config.yaml
balance_loss: 0.00212
n_head: 3
vocab_size: 8192
norm_place: "pre"
init_std_up: 0.0454
weight_decay: 0.0
decay_shape: "linear"
Below are experts of layer 6 (counted from 0) of a mixture-of-experts language model. Rows are named up (a neuron's input weights, with its number) and show model dimensions 0-255. Each number is 128 + 24 x the weight over its row's rms, rounded and kept within 0 to 255.
Before each expert's rows: a language model's description of what the expert responds to. This comes from a sample of Wikipedia text that the model never trained on.

# expert 46
Description: Mixed fragments, headings. Scattered pieces: verb stems like intro, recomm, provides, name starts like Ar, Laur, hyphens and heading ends like life==.
up0 [148 108 182 164 109 157  84 129 126  80  92 102 121 142 123 197 109 137 143 140 157 105  92 140 121 117 114 118 107 139 156 164 124 139 112  83 162 154 122 134 105 161 152 143 148 133 150 167 113 153 178 136 183 108 136 150 132 116 137 115 130 160 156 120 141 169 154 157 142 108 162 141 111 170 131 119 127 149 129  85 152 120 129 135 166  95 108 163  81 128  95 112 132  95 169 132 133 123 173 145 141 111 164  96 167 126 124 120 148 155 115 129 123 123 115 100 164 136 165  73 140 117 106 158 115 114 146 148 121 163 148 146  94 100 114 146 108 104 135 153  95 168 143 133 118 127 186  78 120 103 121 174 158 122 156 130 130 106 101 122 123 121 155 119 113  91 130 133 140 147 158 129 145 126 146 144 144 154 100 108 147 147 143 139 118 150 110 125 102 139 122 114 131 154 131 111  88 141 124 142 171 114 192 138 134 109 116 158 117 112 125 138 120 146 153 126 137 136  80 132 117 134 118  82 152  86  98 124 125 125 114 136 128 145 133 126 125  86  88 128 132 175 115 115  95 120 127 169 139 118  70 141 137 109 124 162]

# expert 35
Description: Surname ending pieces. Final word pieces of foreign surnames and place names, especially Slavic or Central European endings such as k, z, ski, ić, berg.
up0 [108 125 120 136 117 161 154  99 145 150 109 114 106 128 150 169 117  86 146 121 134 146  77  99 130 124 134  64 110 128 120 125 201 157 168  98 118 150 125 118 117 135 161 132 133 143 144  78 153 110  80 122 124 141 148 104 137  97 122 116 126 167 135 159  75 105 131 161 142 108 137 147  90 140  80 116 126  73 144 107 130 105 146 148 153 107 123 122 141 147 159  64 107 103 142 190 133 129 121 132 142 125 105 117 121 171 139 101 120 140 135 139 133 122 125 123 139 124 133 111  76 133 169 113 100 123  79 148 142 114  89 148 119 125 121  98  98 185 116 140 141 131 124 138 131 149 137 119 151 135 142 107 171 122 141 131 110 115 123 129  82 139 113 127 123 127 132 128 127 134 150 108 124 132 112 101 146 132  98  90 105 140 131  92 125 111 171  80 143 111 144 124  87 126 138 174 169 138 137 142 169  65 155 163 150 119 110 141 152 120 159 124 100 137 148 100 119 124 107 105  91  90 150 115 138 133 147 100 132 118 119 142 143 122 126 119 103 146 146 160 172 152 183 132  85 114 194 162 124 124 123 135 108 133 152 115]

# expert 15
Description: Articles in predicates. Articles and predicate words after is, was, became or as, in descriptions such as one of, a, an, named, considered.
up0 [139 132 109 159 141 168 101 165 172 147 205 142 125 153 123  92 117 105 191 106 167  78 124 168 110 131 111 102 139 144 148 108 136 160 138 123 139 155 170 151 161 160  89  98 132 169 141 159 150 124 146  76 177 178  87 116 180 125  74 138 106 130 156 119 120  90 166 145 160 104 160 113 159 137 117 133  96 135 103  94 105 114 133 133 152 134 115 109 110 144 121  99 136 160 136 106 104 144 154 159 131 134 160 122 149 103 110 109 136 134 114  97 101 132 146 136 119 135 100 146 152  90  72 112 156 146 121  98 140 130 157 122 156 132 111 113  85 103 153 123 127 116 141 131 143 135 158 158 110 140 102 120 103 154 169 139 132 152 147 114 130 131 114 131 161 106 116 179 136 151 136 159  91 115 127 113 125 128 137 104 134 128 132 146 128 106  90 119 123 110 114 119 185 146 172  90 130 129 145 116 129 154 135 144 155 124  75 109 175 128 120 125 132 141 134 117 127 148 131 151 149 154 144 112 132 166 153 122 137  98 101 160 103 166 108 108 161 118 132 110 150 162 157 129 149 129 140  96 114 112 141 137 119 109 140 100]

# expert 21
Description: Table row breaks. Line breaks that end table rows in sports and awards tables, plus sentence-opening words after headings such as In, He, She, Later.
up0 [135 132 146 130 165 101 119 125 128 102 126  93 139 154 139 132 123  81 188 138 125 162 151 110 145 151 100 142 114  98 161 138 142 132 155 130 113 105 119 149  96 126 146 101 125 111 108 102 109 191 145  91 107 102 108 136 115 108 157 129 128 131 121 123  71 125 132 107 129 122 148 117 164 109 114 122 111 103 166 131 137 130 119 135  83  81 156 124 140  92 129 133 139 121 141  87 131 121  66 122 130 113  87 152 123 124 150 132 153 149 156 165 133 116 119 151 110 127 103 105 123 107 136 131 124 113 126 124 104 126 108 177  72 188 133 149  97 162 105 148 114 115  98 178 152  90 171 124 135 118 164 121 170 126 126 119 129 128 107 133 125  76 148 124 135  93 120 153 148 130 135 119 126 125  98 112 158 185  96 122 139 125 127  99 136 140 138 138 112 125 159 115 118 166  77 127 154 122 143 106 111 123 149 162 184 140 133 143 145 160 169 118 137 177 106 112 106 137 165 107 160 121 139 167  90 133  93  99 113 164 146 179 152 159 119 152  86 103 118 155 149 152 180 141  86 142 117 140 109 131 121 127 112  91 115 158]

# expert 24
Description: Domain and name endings. Word endings with a period, as in website names and publishers like ggpoker., Hyperion., plus first names and "was" after subjects.
up3 [131 125 100 130  87 130 100 136 169 125 114 103 133 125 129  82 144  88 161 133 134 136 164 132 158 136 102 111 112 120 124 121 122 116 117  95 133 122 121  88 163  93 117 175 132 124 118 125 125 109 166 149 124 128 142 145 106 112 169 136 117 168 123 129 160 105 112 110 131 131 169 157  97 134 110 122 120  99 157 162  84 117 130 122 164 137 121 146 117 143 121 141 138 125 106  98 169 139  74 180 127  97 117 109 150 113 102 123  98 122 131 184 154 111 169 140 139 130  93 145 112 122 138 135  87 122 154 107 133 114 115 126 149 176 142  94 139 126 199 168 161 121  92 122 178 161 189 114  92  92 133 136 171 151 121 162 168 105  87 130 108 130 164 112 153  98 155  95  89 157 146 123 165 160 126 114 133 142 130 128 103 171 112 145 126 130 107 130 121  96 121 101 105 105 143  99 112 175 155 123 154 162 161 135 123 122 123 144 167 172 127 126 135 162 102 127 112  96 116  63 123 131 141 118 136 141 113 103  99  88 140 105 150 112 103 121  93 140 130 106  94 118 117 107 149 131 110 152 110 152 116 168 123 124 130 116]

# expert 13
Description: Mid-name word pieces. Word pieces inside personal names, often right after an initial capital, mostly in roster and results tables: J-ill, Alej-andro, Sajj-ad, Mar-gu-erite.
up0 [105 133 157 133 133 116 139 128 132 141 158 125 140 106 113 133  87 147 120 129 145 123 157 154 151 128 121 161  97  76 145 140 110 117 133  97 137 129 104 161  95  65  96 143 105 132 122 124 146 154 143  84 125 104 111 167 118 168 116 123 165 130 118 105 106 136 153  77 135 176 156  92 112 142 112  95 121  95  90 128  78 145  79 120 141 103  55  91 132 133 170 112 117 123 133  63  98 119 134 114 103 115 156 119 116  87 133 112 126 139 140 159 167 157 110 137 129 106 175 107 159 108 162 124 133 134 186 121 135  71 113 143 113 150 142 120 112 108 167 103 137 139 148 118 128 167 125 115 121 125 133 117 135 122 135 133 108 145 140 116  87 108 161 135 105 159 117 136 181 107 142 136 129 124 128 120 109 145 148 109  84 143  91  79  93 110 104 147 151  94 126 118 148 162 147 129 134 145 142 125 149 159 133 116 123 114 128 142 131 149 151 129 157 119 138 124 121 153 132  97  98 103 156 150 126 168 153 143 154 123 129 153 157 129 105 154 143 127 111 143 116 104 135 135 108 165 109  74 149 144  98 126  98  98 197 168]

# expert 16
Description: Line breaks and headers. Line breaks, list dashes and blank cells ending table rows or sections, plus place-name heads such as Route, State, House.
up0 [128 118 150 127 136 179 107 120 137 119  77 143 174 131 144 164 128 126 170 147 112 162 147 140 152 126 141  90 146 102 110 101 103 147 143 118 136 115 130 121 123 129 108 163 137 116  88 154 134 115 164 126 112  96 131 116 165  86 115 117 119 107 140 104 158  76 115 146 119 141 116  91 152 101 105 141 128 161 127 141  78 114 112 126 150 117 135 122 170 102 152 123 144 117 134 130 131 144 105 119  96 100 172 106 169 106 139 126 141 119 162 117 145 144 154 112 101 117 139 130 148 110 101  73 133 157 177 164 121 103 112 103 186  94 145 107 173 132 152 122 168 122 138 147 103 153 185 128 122 133 128 120  87 112 110 137 133 181 117 132 181 108 121 155  97 126 176 104 104 154 107 134 199 138 163  85 105 156 134 123 120 109 126 133 167 135 128 129  93 156 111 152 136  88 140 148 118 113 106 122 141 147 118 110 129 125 142 111 143 125 116 118  96 133 144  93 110 154  82 137 158 161 119 123 135 133 138 174 137 155  83  99 145 164 128 121 117 151 108 142 174 120 100 114 123 175 112 141 163 100 122 134 174 156 124 103]

# expert 14
Description: Headings and list starts. Section-heading equals signs like ===, also==, row-opening pipes and line breaks, and name starts in taxonomy, car or credit lists.
up0 [142 142 148 147 133 136  65 127  93 101 137 135 108 111 164 158 116 104 119 138  98 107 166 175 134 133 113 115 142 195 146 119 160 138 121 158 152 137 125 130 108  99 102 140 134 104 113  83 186  96 105 160  92 134 119  84 153 161 125 121 126 123 141 177 156 117 166 125 160  97  78 114 175 147 123 116 152 116 142 136 148  80 144 162 128 123  92 159 131 106 148 113 119 100 125 147 132 119 135 148 110 101 152 124 109 133 102 140 147 147  87 127 126 128 101 115 127 110 102 157 136 158 159 141 162 113  81 134  99  99 134 107 154 111 114 107 148 132 163 134 147 127 163 132 151 128 110 156 123  73 121 142 154 158 154 122 126 150 111 151 158 112 122 117 127 156 118 144  67 149 167  88 108 125  93  85 122  97 123 114 165 163 106 121 127 181 130 119 130 114  96  99 131 140 144 135 118 153  98  93 100  99 176 113 128 112 126 148 118 151 178 151 112 124 121 127  88 133 129 149 139 117 139 146 113 140 113  75 112 103 177 160 176 133  77 128 117 161 135 118 134 109 149 146 109 154 113 142 101 127 104 134 132 138 132 127]

# expert 28
Description: Mid-word fragments. Lowercase syllables in the middle of words, especially names, after an initial letter, such as C-ary, G-ate, Guad-al-ajara.
up3 [138 133  93 144 126 143  93  99 152 143 106 121 102 135 109 163  81 126 126 145 141 128 126 127 149  83 110 103 129 102 170 144  85 151 109 147 141 144  98 157  77 164 124  75 153 152 148  81 125 152  83 137  85 128 141 125 156 148 164 127  59 133 104 163 127 166  67 130 123 131 111 132 175 108 108 133 118 147 151 138 112 138 140 109 152 147 116 130  93 152 121  94 131 132 141 123 167 153 102 129 148  91 119  93 127 111 153 132 153 101 172 103 136 148 140  96 118 143 106 128 129 125 153  89 115  99 112 122 139 103 107  99 151 137  96 107 145 114 131 158 142 132 126 114 128 108 187 118 142  56 120 124  95 134 100 149 107 117 125 136 118 115 130 137 124 100  99 128 139 165 156 163 127 108 131  98 142 125 118  87 109 113 144  87 154 143 115  87  93 170 128 153 147 114 154 171 152 127 119 123 157 153 116 141 131 107 130  91  89 126 117 113  85  81 157 102 137 106 137 135 130 121 163 135 159 101  86 145 118 135 150  89 151 100 149  73 114 166 113 131 133  95 135 105 132 136 114 155 114 134 140 130 143 101 158 129]

# expert 4
Description: Sentence-initial The/In. Capitalized openers right after a line break or period, mostly The and In, plus some name pieces like Cas, Á.
up3 [106 138 100 117 138 104 107 139 151 102 152 101  94 155 141 110 130 133 154 152 142 111 148 156 148 118 143 128 150 138 104 155 123 133 124 116  98 131 169 120 135 138 155 158 104 135  76 138 136 144 134 102 140 138 164 142 142 106 124 119 109 131 160 124 104  87 162  99 146  90 134 132 121 124  84 105 117 160 116 145 133  98 154 144 119  75 103 186 141 123 133 140 119 149 112 104 127 140  99 162 118 120 135 126 169 155 119 170  96 153 135 103 168 137 166 144 147 137 114 164 140 148  93 129 126 137 168 153 131 152 127 147 117 127 136 112 128  89 153 135 119 142  90 102 108 113 129 146 142 167  95 170 172 138 114  96 150 119 117 112 115 113  96 110 137 103 131 103 141 151 166 153 131 138 111  62 128  90 154 134 119 116  74 107 116 162 115 142 136 127 177 137 131 134 112 132 143 185 117 126 137 135 123 148 113 137 134  99 181  85 182  67 141 106 100 114 154  72 157  96 120 131 101 109 137 151 111 146 119 123 101 127 110  82 141 151  92 100 114 137 130 106 146 138 155 140  87 133  97 146 143 196 124 111 133  70]

# expert 37
Description: Architecture nouns, line ends. Line breaks after section headings and word-final periods, plus building and material nouns in architecture text: brick, dam, Bridge, coordinates °W/°E.
up0 [131 104 150 176 130 104 113 112 114 148 120 149 163 112 108 134  87 147 116 174  99 134 130 157  95 119 115 120 147 139 108 126  98  91 124 108 117  99 147 137 122 123 146 133 166 104 121 113 104 152 139  71  93 116 104 120 157 113  95  97  89 108 113 131 132 113  91 107 134 118 136 149 107  87 155 103 119 101 129 154 122 113 122 149 130 106 152 139 101  99 144 122 140 126 120 155 141 139 116 138 115 152  90 134 180 101 185 140 145 105  90  75  67 161 156  66 122 142 162 143 160 130 111 107  72 148 126 134  95 175  91 129  83 161 138 113 134 142 107 128 127  93  96 148 125 147 127 152 115 146 115  98 143 141 102 119 108 159 114 133 145 163 163 173 148 126 146  87 153 110 142 120 138  83 105 142 131 146  95 120  92 148 148 149  84 131 116 133 121 100 104 108 136 121 127 120  87  67 128 167 108 143 125 118 144 100  95  94 166 132 149 144 132 118 125 159 123 142 130 150 146 160 133 156 122 122 150 133 125 127 164 112 124 148  79 112 153 122 109 168 134 125 156 129 167 163 111 149 126  94 164 138 117  89 127 122]

# expert 22
Description: Line breaks, name initials. Line breaks after headings or sentences and before lists or tables, plus capital first letters of names in prose: N|ed, R|ita, H|ope.
up0 [127  93 104 155  91 130 148 154 113 121 184 112 168  88 119 133 152 129  93 158 111 123 141 145  85 186 110 112 145 141 125  92 163 148 132 159 117 164 128 155 140  91  93 107 105 150 150 115 133 143 111 139 127 127 131 129 129 112 160 148 128 157 112 115 137 107 107 103 112 157 107 120 151 136 129 150 141 159 142  86 126 116 116  91 139 145 160 139  89  99 139 144 128 158 123  54 119 131 124 107 163 101 113 145 138 110 134 135 102 133 139 107 135 176  94 155 109 155 112 126  79 105 166 115 164 147 114 140  96 108  92 163 152 153 148 134 100 106 142  88 110 132 106 169  98 160 102  93 129 136 141 121 135 116 182 112 106 162 108 134 103 141 130 168 192 138 125 149 160 177 123 115 112 136 119 152 107 106 109 141 123  95 112 149 144 126 151 174 135 134 118  82 129 126 124 162 144 108 124  95 143 122 138 124 133 121 141 140  93 159 135 137 117 152  45 140  91 132 135 113 145 130  76 121 140 140 118 121 112 102 127 140 124 134  98 125 118  94 145 127 154 126 117 131  65 111 120 162 132 134  88 145  81 120 144 144]

# expert 34
Description: Country and nationality words. Country, nationality and place-type words after in, of or the: Poland, German, United States, County, State, university.
up0 [ 92 131 111 134 113 144 178 135 146 116 184 115 128  91 141 142 127 136 131 117 105 149 119  91 167 155 129 140 122 108 131 116 146 139 155 173 117 159 134 155 130 131 133 140 145 123  86 202 143 130 143 136 169 104 147 112 129 158 120 147 144  96  99 119  97 111 127 137 142 107  87 107 112 148 155 120 112 121 165 171 116 130  96 156 155 156 121 167 141 106 132 140 112 113 133 152 133  83 124 125  92 111 132 111 142 126 132 104 107  78 113 146  93 158 123 121 146 147 145 146 144 155 114 103 113 133 176 146 135 146 146 141  57 133 123  95 107 132 127 107 144 141 176  98 147  95 121  99 144 112 130 105 153 139 125  56 142 138 136 130 111 138 120 108 188 105 135 159 158 116 146 138  89 155 136 131 145 136 177 111 104  77 158 146 161 124 148 143 135  93 163 170 111 145 124 158 147 123 137 131 142  94 115 145 114 159  98 148 117 133 166 144 133 140 131 163 107 139 104  85 112 128 162 174 144 155 144 118 142 131 166 178  98 113 136 141 106 131 181 125 141 135 120 138 130 135 115 145 120 174  99 167  99  83 125 154]